config.yaml
d_expert: 96
router_score: "sigmoid"
vocab_size: 27219
norm_eps: 1e-06
tie_embeddings: false
beta1: 0.9
batch_tokens: [65536, 131072]
seq_len: 1024
Below are experts of layer 3 (counted from 0) of a mixture-of-experts language model. Rows are named router (the router's row for the expert), down (a neuron's output weights, with its number) and show model dimensions 112-167. Each number is 128 + 32 x the weight over its row's rms, rounded and kept within 0 to 255.
Before each expert's rows: "raises" lists some tokens whose logits its average output raises strongly, later layers aside. This comes from a sample of Wikipedia text that the model never trained on.

# expert 12
raises: "aly", "1", "2"
router [111 145 149 153  68 111 110 111 109 176 160 104 114  97 181 126  60  35 113 120 123 195 116 164 114 174  76 172 179 125 161  98  90  85  79 146 111 163 113 153 126 101  88 130  58 115 151 150  98 129 138 138 159  80 102 151]
down0 [139 104 154  73  76 124 140 154  96  61 142 143 118 148 140 122 165 110  74 125 115 133  73 115 185 141 121 128 157  90 131  57 145 106 109 131 118 108  91  70 128 158  83 136 169 105 148  92 144  66 148 122 110 110 151 172]
down1 [ 60 125  90 194 140 115 192 144 130 155 131 129 145 103  98 159 133 105 107  98 125  98 128 121 101 129 118  91 140 145 163 141  80  76  98 150 127  57 130  94 187 107 157 213 180 105 176 175 120 105 116 148 158 152  66 106]
down2 [125 110 132 114 161 189 134 136 169 135 159 167  48 137 146 184 120 124 137  61  94 128 148 205 132 120 101 129 153 108 105 119 159 181 141 154  91 142 118  94 151 114 109 116 142 155  94 120 154 134 153 133 199  88 150 114]
down3 [114 110  83 175  89 152 170 141 154 142 119 153 106 126 142  65 135  39 146 117 143 158 147 172  87  92 154 111 143 152  94 148 168  97 132 114 114 128  77 128 170 115 130  98 212 173 176 135 146  89  91 195 114  93 187  59]
down4 [147 128 169 103 104  84 192 118 117 138 138 151 123 125 145 153 141 133 160 135 114 102 154  66 137 165 197 182  88 103 160 138 147 124 140 102 128  75 100 114 149 152 143 157 109 161 145 124 147 131 127 169  95 157 103 139]
down5 [164 117  72  90 103 143 155 157 138 131 182  94 158 111  69 143 163  73 155 165 110  65 110  97 119 117 175 158  94 116 158  78 142 104 116 169 157 184  48 182 105  77  69 166 213 111 120 109 128 147 122 188  70 127 124 162]
down6 [203 180 121 142 114 146 107 137 109 126  96  33 178  92 143 108 129 152  71 168  78 149 150 134  66 133  59 108 107 160 128 112 135 151 146 139 114  70  81 132 120 137  72 154 151 104 136 120 115 186 105 114 138 104 123  75]
down7 [161 121 126 171 123  93 156 164 152 122 134 183  95 119 142 179  84 136 111 165 121 158  94  96 149 141 149 100 126  74  89 177 126 150  87 176 108 135 109 128 155 135  88 116 156 159  81 132 171  92 146  68 141 112 155 161]
down8 [127 105  79  65 137 129 103 127 134 104  60 148 112 123 127 170  72  95 145 127 137 115  79 161 155  58 166  79 166 119 128  85 136 143 147  79 121 119 148 121 101 112 133 177  94  80 125 155 152 158 100 104 131 159 104 143]
down9 [ 90 116  98 131 167  75  88 128 170 131 122  87 111 150  64 165 174 196 121 115 112 144 130 136 165  83 141  85  78  96 114 115 173 132 111 150 122 145 153 125  66 146 160 143 159 159 156 176 118 101  90 143 113 143 128 135]
down10 [169  75 160 124 153 132 201 162 113 104 168 125 127 135 118 172 129 116  97 121  90 212 115 174 106 152 154 145  68 162  90 116 155  90 136  90 135 136  45 139 123 161 125 107 192 208 119 128 152  73  83  95 100  94 202 172]
down11 [180 165 140 149 109 144 119 159  71  71 140 135 161 135 133 145 127 186 134 146 176 114 140 170 120 155 150  96 152 135 126 152 140 121 202 114  79  94 150 107  81 150 179 124  86 151 166 143 176 171 107 137 205 110 114 157]
down12 [180 110 114 125 127  62 144 120 185 111 155 124 216 156  86 138  92 103 114 185 169 141 174 104 158 194 105 158 146  88 126 133 119  75 151 144 154 103 118 114 129 100 107 139 106 150 118 148 150 101 135 171  85  84 128 131]
down13 [102  90 102 167 130  86 109 127 149 113 134 115 158 156 139 150 166 125 159 146 127 157 111 132 119 175  63 153  94 141 102 150 122 142 152 151 119 146 110 177 163  97 114  98 159 103 160 142 151 113  62 166 136 101 123 151]
down14 [ 94  83 152 108 149 151 200 129 136 162 185 114 143 115 143  68 125 164 138 121 134  98 119 169 114 108 178 133 106  87 163  81  94  88 113 104 102  95 105  98  83 142 118 106 101 106 144 123 100 157 150 109  66 124 112  67]
down15 [114 118 105 150  91  99  96 165 104 114 142 151 108 125 207 119 123 172 185 171 111 137 128 103 104 141 119  94  83 132 114 122 102  68 159 164  88  96 100 127 105  96 145 143 147 109  76  98 112 139 183 105  94 120 176 108]
down16 [130 157 133 126 110  99 128 156 138 163 118  82 133 113 161 174 243  70 111 144 106 200 118  77 158 176 127  54 134 108 161 131 120 134 165 113 126  67 143 140 152 193 111 119 172 172 189 120  93  93 107 141 163 157 145  92]
down17 [104 140 170  97 100 157 126 144 132 164 106 146 148 140  92 129  98 155 128 137  80 102 136 152 103 158 194 136 121 111 117  67  87 136 192 112  89 105 124 106 120 139 116 164 131 193  76 128 129 152 117 109 135 133 126 155]
down18 [143 114 170 153 139  78 151 130 167  70 125 146 166 147 148  95 113 101 139 148  53 163 157 129 163 185 139  98 104 165 130 104 115 130  83 120 138 117 122 133 185  75 188  84 110 125 117 121  84 101 150  94 158 173 211  88]
down19 [164 118 101 130  92 167 109 119 157  79 151  99 140 130 131 135 104  81  65  95  95 139 144  85 135 131 168 137 152 177 115  86 175 141 139 165  91 147 111  95 103  51  93 183 153 134 141 130 177 142 122 117 119  99 233 115]
down20 [ 77 149 109 151 157 111 114 127 187 137 157 127 169 230 113 119  97 143 115 156 112 150 157 119 126 118 153  97 153 123 159 128 170 106 110 133 133 132 128 138 116 145 151  71 169 153 112 180 169  86 169 200 156 106 102 117]
down21 [139 128 122 155  98 146 147 138  80 146 112 106 148 116  95  68 141 124 117 128 128 128 137 107 136 153 101 145 141 116 109 177 129 165  73 177 125 156 108 175  61 110 104 117 120 115 162 113 124 126 168 100 117  92 125 138]
down22 [149 123 100 142 143 105 144 113  85 100  64 120  97 179 117 177 104  81 132  92 126 125 145 125 129 156 172 127 128 167 115  92 132 121 114 143 123 175  90 101 150  82 153 117 167 164 174  74  59 121 183 127  93 164 161 156]
down23 [129 218 175 159 136 151 120 101 131 100 111 110  77  88 126  90 133 120 165 143 164 104  81 129 137  87 188 119 131 175  96 143 157 150 133 170 108 120 133 140 144 174 101 190 135 113 122 130 125 122  73 153 157 176 185  78]
down24 [159  88  72 116 118 130 167 114 109 125 139 127  85 125 137 126 139  92 141  86 132 143 128 196 176  93 195 104 112  78 142 159 149 162 174  96 132 131 109 123 182 108 118  72 127  98 125  93 148 131 105 154 121 200 122 132]
down25 [128 189  99 105  83 179 176 149 153  91 155  87 179  90  97 116 111 127 146 120 118  82 129 135 101 108  88 185  64 100 201 125  80 133 106  93 132 114  97  81 125 172 155 137 165 153 157 105 165 132 147 106 148 149 121 167]
down26 [ 91 135 136 134 119  92 101 161 125 120 117 101 141 128 179 128 199 167 118 132  87 150  49 120 180 117 150  95 130 115  94 101 112  79 147 117 117 115  99 106 141 124 112 152 125 108 173 160 157 141 186 155 148 134  64 112]
down27 [105 136 188 105 141 148 177 119 140 128 142 165  98 132  91 161  91 147 126  59 159 140 166 170 120 121  95 118 178  54 120 128 152  44 109  91 191 112 130 113 136 145 117  84 116 109 110 113 174 164 128 149 151  88 148  95]
down28 [110  96 113 125 109 136  93 119 125 127 140  98 117 192 135 109 148  96  95 121  79 134 145  75 137 149 110 149 104 140  86 135 102 133 141  82 122 133  63 131 158 109 116  80 189 120 118  87 115  77 130 132 113 119 139 130]
down29 [172 156 169 119 192 134 120 186 144  98 137 143  90 161 128 124 127 133 136 125 123 160  93 144 102 145 100  99 123  86  69 122  90 119 144 139 115 101 202  98 124 103 154 162  86 138  45 134  93  92 165 159 132 124 113 152]
down30 [150 152 160 166 117 114 135 116 145  94 140 144 104 102  90 153 116 104 160  98 107 159 132  84 121 186 143  61 162 144 166 119 130 158 169 134 142 161 123 128 122 122  98 140 150 121  82 126 136  87 130 121 164 122 110  98]
down31 [129 173 159 106  73 151 111 120 131  98  99 181 220  96 213  72 150 111 113 157 135 119 138  75  90  66 133 198 114 153  81 217 125 147 132 136 130 111 111  82 127 128 133 123 172 161 131 129 103  79 102  83 126 112 150 150]
down32 [ 82 167 124 126  85  88 141 129  94 119 172 137 108 122 105 121  70 162  89 109 110 101 134 144 148 111 154 133 123 133 106  96 101 125  64 133 157 156 118 136 158 164 139  48 151  84 155 169  50 101 136 117 113 158 124 135]
down33 [ 72 155 158 136 113 144  88 163 121  80 107 147 133 161 200 159 117 128 139 150 126 175 143  87 160  84 117 199  88 105 145 111 134 129 131 102 171 103 133 122 105 139 196 158 102 178  74 125 105 130 190 161 176 134  88 158]
down34 [147 101 192 119 105  72 151 133 140 130 140 180 109  75 138 148  97 117 129  96 115 152 151 112 126 128 133 132 131 117 137 129 131 130 128 107 154 144 132 161 163  97 155 139 126 118 120 159 146  77  85 148 119  73  59 105]
down35 [193 115  86 108 132  82  82 136 145 168 102  76 109  95 116 122 161 199  49 209 133  74 180 151 105  88 114 151 142  77 161 156 143 153 178 138 107 116 158 152  91 119 102 129 127 164 100  82  84 130  97 134 131 135 148 143]
down36 [103 117 143 117 128 126 107  93 102 144 140 117 116 113 121 130 137 108 150 121 149 130 101 115  73 121 141 166 106 103 119 190 157 120  91 117 221  95 111 110 124  77 112 101  87  88  81 107 148 147 101 156 140 101 152 119]
down37 [ 62  84 118 125 129 132 111   0 150 148  37 108  91 160 123 150 144 123 119 173 137  87 194 155 147  48 126 153 136 184 121 129 125 128  89 174 144  95 131 187 176 129 132 115 165  80  90 106 142 151 106  86 148 149 118 166]
down38 [179 104 118  93 156 255 119 122 100 123 146 163 179 141  90 145 136 148 117 132 150 117 144 164 147 170 162 167 167 102 128 100  81  99 173 104 113 156  76 100 175 110 107 144 139  82 140 107  97 138 161  62 154 155 128 113]
down39 [139 149 113  88 185 111  75  82 138  73 135  45 118 152 110  89 114 156 130 134 125 107  95 122  74 155 136 105 107  81  83 181  89  90 131 152 167 112  98 134 112  83  79 138 116 142 180 103  64  75 131  91 112 143 106 115]
down40 [134 100  52 127  71 108  89  76 104 152 199  96 163 103 162 122 109 158 154 162  83 151 155  92 133 149 161  99 106 189 103 112 148 118 111 142 137 146  99 153 173 149 138 107 157 139 182 163  85 117  89 175 132 112 115 143]
down41 [142 185 171 136 101 160 138 127 118 119  79 106 113  70 102 128 119  93 159  97 171 116 120 140 110 133 113  63 171  96 147 104 138 124 135 115  63 117 149 158  68 123 166 139 125 136  99 106 131 191 148 106 168 188 197  95]
down42 [179 127 132  94 164  54 127 137 135 107  86  92 128 186 111 110 126  98 114 150  84  99 132 116 163  72  96 111 138 125  93 121 141 139 197 123 162 136 128  85  60  98 115 150 131 124 151 203 121  47 125 123 133  71 160 143]
down43 [100 172 126 116 156 162  85  89  77 118 115 113 124 179 115 133 193 146 118 133 120  88 114 115  36 193 148 122  64 106 107 144 189 150 133 122 125  70 144 138 126 126  88 191 120 129 112 138 127 180 108 109  99 128 154 138]
down44 [148 145 101 125 144 163 138 170 139  35 173 129 135 121 144 165 116 130  61 111 150  79 131 137 114  98  92 178  95 114 107 138 106 190 104 131 118 136 119  77 104 121 103  99 151 134  93 130 194 162 156 164 131  94 155 149]
down45 [ 85 181 118 172  98  71 146  98  70 146 141 115 123 133 103 143 128 128 112 208 135 126 142  53 143 105 135 187  92 100  98 127  96  99 101 105 125 148  93 164 106  88 158 107  84 144 153 108 160 115 117 119 119  97 114 124]
down46 [125 138  88 136 117  98 153 151 163 135 115 141 160 170 137 160 117 137  77 135  66 142 163 132 120 116  87  82 113 101 127 129 184 105 115 135  95 180  69 120 134  96 118 129 172 142 111 173 107 141 121 147 143 133 164  85]
down47 [136  81 136 142 151 123  70 171 118  94 170 165 202 100 127 125 199 115 115  58 124  93 179 187 192  64 112 113 130 166 142  74 145 142  60 101 132 112 123  67 167 134 190 146  96 106 146 164 155 118 116 131 138 133 155 118]
down48 [148 139 115 113 120 168 134 167 138 146 125 119  75 146 177  84 217 128 137 146  97 145 148 140  92 175 177 154 109 126 129 120 137 147 158 148   7 148  77  92  47  41 140 164 166 114 158  77 147 150 106  90 107 109 133  71]
down49 [132 197 160 147  96 117 106 174 144 135 106 104  79 130 139 143  95 152 171 102  99 111  83  62 108 125 109 125 115  90 158 153 125 169  87 149  80 116  79 117  64  98 134 126 152 121 161 144 151 145 119 131 108  90 110 139]
down50 [193  73  96 121 100 111 161 140 131 198 174  96 138 127 106  81  88 185 169 177 137 108 157  75 122 136 129 143 116 130 131 150 100 154 146 120 100 166 158 172 147 118 108 128 109  87 116 104  91  59 157 103 119 186 135  86]
down51 [ 97 100 142 146 131  56  79 138  77  83 151 160 171 155  89 134 107 158 110 146 165 156 175 130 114 148 153 164 128 100 168 106 164 135 123 166 142 100  80 133  89 141 138 146 173 156  99 172 156 119 140 110 178 118  81 162]
down52 [137 111 169 115 108 142 125 106 150 144 149 177 108 120 119  94 178  68  94 140  86  75 127  59 101 244 113  75 134 114 145 148 126 130 161 116 104 122 103 157  77 117 127  83 140 103 106 101  98 102  74  81 141 113 159 165]
down53 [104  89 151  56 121  77 107  86 102 101 101 138 133  77  73  54 152 124 164 113  90 106 102 157 141 137 109 144 109 137 128 143 119 144 121 101 133  82 119  91  74 120 124 152  87  90 103 117 165 139 197 128 129 111  94 106]
down54 [ 99 141 142 102  77  91  82 125  88 137  84 120 130 124  87 102 134  84 135 120 112 120  88 165  86 132 102 173 122 174 144 121 146 151 129 149 189 137 154 155 106 126 150 100 102 120 168 150 177 151 135 102 150 129 131 168]
down55 [ 83  83  95 116 181 186  66 106 145  99 144 156 116 177 127 138 120 145 162 172 123  95  92 149 139 188  93 126  90 115 124 102 137  83 156 155 154 151 110  79 149 141 132 105 123 121 108 146 110 125 103 152 129  71 189  87]
down56 [ 76 102 102  91 220 113 124  72 154 116 158  91  75 110 133 131 158 106 146 129 173  65 105 123 175  84 129 148 128 120  90 114 143 152 126 119 151  95 156 107 160  81 112 117 114 128 109 113 104 124 121 174 100 149 162 151]
down57 [109 141 154 112 117 119 116 114 118 171 141 157 124 158 136 132 130 121  76 178 138  83 141  57  85 144 124 116 103 155 173 122  85  94  94 108 103 125 169 181 142 168 124 186 164 102 104 105  79 110 101 166 170 139 146 154]
down58 [ 53 148 157 180 127 114  63 111 118 135 101 106 153 171  88 150 143 129 127  83 139 117 127 118 209 147 126  94 115 131 150 130 131 118 148 127 115 107 175 116 152 152 194 135 151 113  82 167 130 117 130 126 107 136 108 123]
down59 [152 191 149 113 109 107 203 110  71 136  26 137  88  73 139 127 141 112 127 109 126 149 148 205 119 155 113 123 135 111 110  97  52 120 127 117 133 134  94 141 175  94 127 107  56 110 157 119  64 169 187  84 147 157 145 137]
down60 [161 114 135 100 156 106  39 189 111 111 108 145 137 167 119 147 107 118 140 107  73 110 128 213 133 111  89  89 147 100 165 130 171  84 160 121 145 166 159 141 150 111 136 146 173  87 119 126  73 150 133  94 171 163 107 157]
down61 [151  99  91 108 110 133 132 174 103 124 105 132 107 104 162 137 134 143 183 151 198  78 149 115 150 204 117 177 157 136 110 120 133 151 176 132  99 142  88 120 121 113  72 102 122 135  79 116  82 104 186 113 136 102 118 105]
down62 [ 75  90  68 102 163 137  99 132 174 163 148 145 146 107  96  67 150 172 103 139 129 167 143 117 208  73 146 149 159  74 126 130 152 100 133  83 137 130 196 144 182 149 156 162 153  73 150 177  88  82 179 185 108 209 141 162]
down63 [120 130 120 122 109  38  83 104 121 169 104 168 124 146 131 149 112 114 127 154 134 154 152 113 135 151  91 118 131 120 130  85 143 110 117 124 109 169 147 122 128 131 133 117 125 102 120 157 132 128 155 109 132  33 108 162]
down64 [178  81  90 138 164  84 102  54 140 118 118  86 107  94 120 131 110  95 136  85 124 191 138 171 186 100  76 127 137 169 124 141 171 119  77 164 148 139 161 111 116 129 155 131 136 106  72 118 122  84 141 131 110 130 145  95]
down65 [ 89 167 147 122 113 145  81 116  73  70 127 191 150 189 163 125 124  87 133 180 143 112 132 129  98 119 139 194 134 151 123 171  71 135 131  96 149  98 194  96 134  82  85 163  80  97 108 101 108  83 158  99 116  78 132 142]
down66 [ 81 112 131 127 115  67 135 100 178 138 174 120 143  87 177 187 106 192 161 130 111 209  96 154 167 167 139 136  97  99 126  65 127 135 123 136 106 151  68 121  28 182 157 103 116 152 111 114 162 101  71 154 151  99 154 130]
down67 [108 129 154  87 125 138 122 140 128 116  27 129 163 162 166  82 131  73  77 120 141 170  80 150 108 156 136 129 169 182 112 148  97 126  86 155 128 102 175 160 123  62 134 127 139 129 123 120 120 180 136 141  68 144 108 140]
down68 [115 122 152 121  82 185 152  78  87 153 131 136 159 117 179 100 162  70 122 132 151 114 133  50 128 174  99 118 143 170 109 173 109 101 100  89 171 146 124 166 186  68 120 158 130 114 200 130 119  86  81 100  53 110 122 159]
down69 [131 151  61  95 110 146  95 129  94 125 132 129 119 117 157 128 170 131 144  69 108 111 129 114 184  75  88 143 116 149  78 149 108 164  77 113 147 207 131 105 104  86 124 145 144  69 137 153  93 178 156 110  94 131 122  99]
down70 [190 111 171  79 168 139 118  93 123  95  91 115 143 106 113 154  83 141 161 139 125 191 138  66  74  90  83 109  79 158 122 139 113  88 126 149 177 122 110  98 196 126 107 132 108 127 112  91 121 153 123 120 120 128 136 111]
down71 [133 137 136  99 131 112 118 129 120 143 137 221 167 155  77  84 113 116 103 114 160 171 156 152 145  96 133  91 111 153 143 106 119 142 161 168 109  73 152 100 126 116 115 122 124 113 137  96 200 111 142 125 201 123 111  87]
down72 [124 147 139 154 144 120 132 135 120 169 129  75 123 124 153 113 190 108 117 134 144 136 174  81 142 130 105 123 149 132  89 157  92 161 138 127 134 181 129 156 136 109  98 183 120  38 136  80 128 136 133 139 127  29  68 144]
down73 [125 151 123  74 184 119 114  88 168 157 167  90 138 118 109  94 174 100 194 163 171 135  79 127 145 157 159 150  83 143 130 118 137  88 132 116 163 144 104 118  86  72 107 132  80 173  80 108 104 124 165 100  36 153 122 134]
down74 [ 57 131  74 117 100 112 124 164  86 150 102 122 119 189 183 167 156 197 126 168 149  85 149 150 112 204 183 167 108  72 172 105  75 114 104 156 172 104 127 157 101 163 148 105 128  92 168 126 147 154 154 165 105 111 113 136]
down75 [127 155  68 134 151 159  94 118  87  99 150 132 194 140 155  70 160 162  70 151 153  82 154 107 144 200 171 147 110 114 134 168 128 144  82 136 122  87  64 133 150  51 138  74 165  97 108 143 138  91 134 121 157 173 148 107]
down76 [ 90 155 155 105 128 140 157 117 126 159 153 103 171 153 113 162 159 169 136 157  90 100 158 140  88 114 131 125 111 152 151  90 111 112  86 109  98  89 115 149 166 176 148  63 102 163 139 132  84 175 129 125 114 134 153 199]
down77 [144 152 174  97 110 140  99  92 105 129  55  86 125 101 158 112 100 118 101  64 126 160 129 115 125 113 173  66 100  86 131 111  84  99 115 132 159 132 234 119 140 108 117 172 111 142 145 128  80 115 155 133  85 138 162 128]
down78 [122  82  70 157 143  77 127 125 118 134 169 103 169 113 114 148 118 199 102  79 123  97 127 187 213 112 166 123 106 132  78 124 126 166 159 165 115 156 128 157 129  96 122 117 159 140  90 119 142 125  98  94 127 111 150 210]
down79 [193 178 137 111  84 153 113 132 132 115 173 171  96  82 176 153  93 108  69 137  72 179 108 100 114 110 134 121 110 164 146 101 131 145 147 150 154 176  59 124 157 147 105 131 124 109 126 120 161 145 158  40  76 128 123 154]
down80 [ 88 175  87 149  96 163  87 158 144 124 115 118 131  82 163 128  97 131 142 140 134 116 102  99  74 150 123 111 150 143 179 129 102  71 120  84 121 138 131  95  98  77 118  93 135 157 129 126 173 152 147  48  63 123 133 165]
down81 [125 114 127 135 166 161  88  95  77 108  98 122  63 134 143 158 159 125 104 104 136 120 146 102  94 173  76 173 118 121 161 115 120 110  59 105 148 184  93 107  96 143 219  88  97 147 112 117  98 103 114 172  88  93 107 137]
down82 [107 196 133 158 109 129 154  61 106  92 159 151 110 101 154 108 167 154 117 111 121  84 100  81 140 206 158 164 149 128  77 134 130 122 104 180 136 120 120 103 141  71 133 140 167 156 136 141 113  58 119 148  93 107 180 115]
down83 [134 235 135 166 101  58 157 140  68 130 141 198 120  71 118 140 164 134 111 142 149  86  82 150 144 161  99  85 131 133 163 110 126 122  86 180 155 174 162  80 130 176 150 116 135 110 143 131 119 136 159 103 124 149 171 115]
down84 [144 158 144 118 134 120  94 102 100 170 124 195 141 115  41 115 115  69 116 159 125 118 125  99 185 109 118 117 143 127 129 109 145 117 186 116 137 139 145 152 117 117 102 148  97 106  95  96  69 173 138 135 109 118  76 164]
down85 [ 88  80 123 139 148 112 110 113 109 152 126 180 111 129 134 199 154 129  93 119 152 130 102 122  81 115 116 105 129 168 196  81  94  75  65 148 122 181 110 147  87 124 112  82 118 142 202 123 153 116 118  54 126 132 139 126]
down86 [100 107 143 144 122 113  92 103 107 144 127 151 204 119 110  92 114 187 103 127 115 106 199 135 141 133 133 102 110 120 133 115 156 140 178 111 141 110 139 117 120 151 167 128 144 118 141 141 138 120 111  98 151 142 110  38]
down87 [190 123 119 124 162 111 134  36 120 117 101 123 103 162  52 141 123 107 177 141 147 167 137 107 167 193 111 154 157 145 184 150 163 143 138  67 121  93 181 124 123 149 121  82 122  66  96 120 123 207 117 160 139 102 164 151]
down88 [132 107 129 146 130 122 115 125  79 104 109 185  35  72 132 116 119 139 151 132 127 111 150 146  84  40  86 101 131  91  99 124  91 123 142 155 114 158 163 101 134 135 144 130  72  81  63 147 137 199 124 134 123 164 110 146]
down89 [121 122  97 140 102 156 174 154 118 138 128  57 118 164 169 115 121 142  66 187 143 101 131  85 143 146 151 146 155 137 166  93  97 154 124 130 111 134 145 167 110  75 136 111 154 149 114 101  81  87 172 129 128  67  85 154]
down90 [102 190  88 143 133  89  95  88 116 120  88 130 117 118 109 173  88 136 144  93 140 118 122 144 103  28  86 110 121 187 194 127 116 102 105 143 159 128 110 171 145 139  59 124 176 122 118 154 123 112  89 127 132 145 140  81]
down91 [127  91 172 171 195 145 116  47  87  95 127 151 176  87 146 159 167 112 160 107 128 109 119 184 139 119 186 117  98 141 136 119  92 116 171 120 134 101 110 139 113  53 126 109 127 104 146 118 173 143 121 116 112 158 146 171]
down92 [177 133  80 104 139 128 112 128 163 151 126 114 120  86  97 174  90 131 150 119 164 150 132 192 151 122  83 105 135  94 133 106 180 111 200 164 173 164 143 132 144 115 158  51 159 117 101 145 140 117 103 114 127  95 149 153]
down93 [140 116  86  96 178 134 112  99 124 148 114 114 137 133  96 116 132 126 123 113 138 123 163 152 148  87 205 163 116  77 163 112  86 185 100  61 143 123 168 138 135 103 162 159 199 121  73 158 113 192 133  99 145 151 149 125]
down94 [119 157 111 117  86 145 134  85  71 183  97 107 179 143 175  82 167 124 137 127  80 114 127  93 164 131 142 168 137 130 142 100 120 165 125 176 178 152 125 138 109 198 117 142 116  86 103  97 179 135  94 120 147 112 159 191]
down95 [151 114 173  99 128 102  53 165 130  90 110 127 132 129 143 159 190  83 133 118 107  84 106 117 129  93  97 166 128 129 143 198 126 123 163 163 135 148  93 139 165 138  85 104 149 108 144 106 140 164 117 130 160 141 157 141]